python train.py --d_model=256 --balance_loss=0.000545 --seq_len=256
Below are experts of layer 10 (counted from 0) of a mixture-of-experts language model. Rows are named router (the router's row for the expert), gate (a neuron's input weights, with its number), up (a neuron's input weights, with its number) and show model dimensions 160-191. Each number is 500 + 40 x the weight over its row's rms, rounded and kept within 0 to 999. Numbers have three digits each.
After each expert's rows: a language model's description of what the expert responds to. This comes from a sample of Wikipedia text that the model never trained on.

# expert 31
router:535558492432507534502475451543513470523494464551522485481567542499472464540477445602530550469443
gate0:410435558487463469457482471438485434486536453576490577466528527506530507480528463546523546453493
up0:395543501417526468419496472522440514484462519506464533473513460425455529503454444521549525491462
gate1:427548523518538558457534508526581538466483471500513455528522501564466471490512508490517499442500
up1:469563521525468456479516539532425469456486574534540440485551498500504472510538597481456523440469
gate2:491516469552476450537519481481442599526493453531554577502447415450404510543500539480548510462532
up2:519476505570572594528490518526512556479503511562529520450499534450472452442535516552529508451494
gate3:438534525533583539526534465543547517473547472538493477549591464484529472493525483479487476518487
up3:500567416607503491468460497460505530481542395481469513446554504506505490470527419535533510463494
gate4:497510519472440487481498525490484489487479478487525499489488479535412497464492451432543489442504
up4:501545516479529519511498457483489531543570520480453476513441609527511513428524526455462546498512
gate5:535546451573545468536459516483480523501491516511507562476448615520509593489493440528529476541506
up5:505464462467507500511432484504488520463542481478559493473561443404495587493490468397476526429504
It responds to: Row-ending line breaks and cells in US sports schedules, historic-place and election tables, with tokens like NCAA, Historic, Republican, 16th.

# expert 1
router:542423455460487579560511518473510453512481509462480467524504442409538511500488419437502497457531
gate0:470466460536494522492505516544456451533490525517481524477549517664492498485508468466542533437461
up0:494580511536428497454480495531553472455438551492537540476545455495505449475437521497561487570474
gate1:489501502493454484539571523590517486445521474416453463508523491443471507541480538503468502480466
up1:528486493494402523450532500534500492527505488461482500572498500488547485509484443530448494453496
gate2:418551457514453492536533480518479418517380566588530493533454426478486521493539485503508501492567
up2:526417561532468471458493494526532485504403481487518407505482595493494470541542473492465596503531
gate3:521557501587520501498459475545516479483532475525527512459505474546515424510466498520549534503438
up3:508491457474503529498476516600515565522509482480483447455554470484458555531500514475363525478507
gate4:485444572479422441509470472488422518516496470482484515514447546468524451520504545491477541511447
up4:478489537506565510519570520507526518550504545520505541483436492549520496509447457568531459465473
gate5:495497491468468502464437531529401511563490493455476527480508455582468538513507454528497403496516
up5:478465441527549527419519510551574500529521477492618541504492470514420529497475522506488497515465
It responds to: First word-pieces of personal names, often after hyphens or al-/de, plus infobox keys such as Born, Died, Preceded by, In office.

# expert 27
router:538471465490516503471472432522506532464515448491500477471471525520471456511448488498536472584481
gate0:496576456482515525480513478522488598506545445533513495505498534497494522472542487426456431542503
up0:436471527529542547409437453467608511461453403492473515508523491460484461448516491469493519508542
gate1:463478497531475507529524504500467540457482510532521492512560530438455487588526467550515550554459
up1:503499474504439407427421527513497524498442474440466509520538407487468544445564546460515444504507
gate2:636479554558575526512523538517487527431591550478487512435580567519557471511434469489563481449475
up2:484467572537521465478474510511477484465415479558489472460415453553583454508510437496502515486518
gate3:429491487431540490519569501490549392492581560496537495543563514534495470547506482458464528518508
up3:566506522473514504545465518529500487477504555509495564500522457447487506544487505476427419515476
gate4:499462474470504458440536493489473429479492447559551500500542551481476485547495507479565409509528
up4:526431520529496474459518475503445541434547492496552467522520519563473507496523518468508555467499
gate5:441458497533484487510459469450483475507525559531521467494532549533451537523471507473467500526460
up5:516536462496432462526541604550492483498481523486493464442488485487496399458490500523529487530446
It responds to: Political party and institution words (Liberal, Conservative, Legislative, Act), plus inner pieces of place and organization names like Hale(so)wen, Rawal(pin)di.

# expert 2
router:535429480527484538463470474447524468478468518551500508477515475424564399508511446402476549563553
gate0:481504480503427453582487536458497507475496475491499447535477428498413512484469476406454499490485
up0:462431426543522507508516494469525493479498520478579464486484377488464499510510526544583489527517
gate1:550487465559504530493506470483488446495506559453457445496461515529532548410506561522502576487543
up1:520443419505479447478514463532559490470510505457466463501489476519519461467512454470574463494485
gate2:545509469541517504498535471426470544515478553522482532520467474496447440495476492475460519514517
up2:511482534487430497546552486487516379552457518563470567507470461465474526563497497487470467558527
gate3:447461447478539499509541444522432509531484489509459551543526472468527556492408537493423572462463
up3:470447522552466483541519580485456520550502504542513460452505491520430476480481563555462469412487
gate4:401504443455533529530515484471530497513509485526519480421501502465551472512453474503472516538522
up4:452524555529518510591524479506484519436547483514503477495533498464521557510503470484454571488446
gate5:475498520509468578473499494525533514492527508515537542474448545453531460536471476477502518516502
up5:419510489491477434559491552514504502498426476463533535538474483479524483563484496499495526507568
It responds to: First pieces of foreign or unusual personal names in tables and lists, mainly the surname after a first name, such as Sacks, Katwijk, Melzer.

# expert 15
router:534419433488545540554432541456539418526507495514453490498551432471500503518485462429545494462513
gate0:539535449495526458473539439415592421459551453506477472470443495504478526454466451500421472505533
up0:461504567436561450432512464507574491493498496510499498539465510528425553448512512433542558473484
gate1:529524494554500460500533518464541503462504457540472469496490498484509510526489477453473405585557
up1:480481514487520481484501512509497556454440495543435460447570457438437497480488485488573516499474
gate2:477473399457424464508528510502616459568459507446506512514416437522499463506475579521575504480444
up2:548515460530517502426453515572546481507573547470510464506499494539474514495463495478536559459537
gate3:414487507510453500514514586500528485504511527436497565507540539452455536492530535519490510496488
up3:519519473440455471407533523515437528467470489539591459500472528463507504545494593533492457545514
gate4:409460486514474448514488471508460563494520415439530525467459576484445504567487471500542547469419
up4:425485483566532488534542524517531518467532498475518517534521539507465466463480469490500486463568
gate5:515496528484487521561438479596481486474529479497487454482504564501528530505436509534554535486535
up5:522521537454498526612476465534489446548516526507454560466470475453424494496552453454469500538518
It responds to: Nobiliary particles and articles inside European surnames and titles, e.g. de, van de, du, von, la, plus other foreign name pieces.

# expert 28
router:549546461512559495506519490515508501479517515547510532473510554505452521532492505571578507513492
gate0:463506508465514435514493598499514515528484507451545429446488540486528524456562522582492471588607
up0:461531536515496494459552480500494473524470500483569509576551537470485517497527465542533482542504
gate1:487453459556488546508441544457472473558533557489475482513476527499447532546502475439464515508452
up1:495520484512502465581463442519543454475540496448489450539480544499578439489487461555502580538441
gate2:556498469501448479504529511532539585496541456424462453453490463467482560467476493498460515461513
up2:511507565492455481465484457501484470503559490527544458498460540499523476419543509498457505476482
gate3:561548539464490436537432469452615553506485561447499420536507538465483519435430487474533533489461
up3:435519484497503518508467535487550484613488454510521477484446481517522398533517533553492426532471
gate4:491492419473456540543459519557473465593476513537515439457486578526472495489494506481448431472579
up4:476498516558422462523519475505491545496465491531512537437533497489459426527493482519566529478496
gate5:484478514445516505558441530507457471488536548531473448512496451530471473551524490472441500485543
up5:563477452520548466528529538462531480532461558530573517482454498463488453404558529507506474501518
It responds to: Ordinal suffixes in district numbers, such as 4th and 7th, and US political or institutional words such as Republican, Supreme, Senate, NCAA.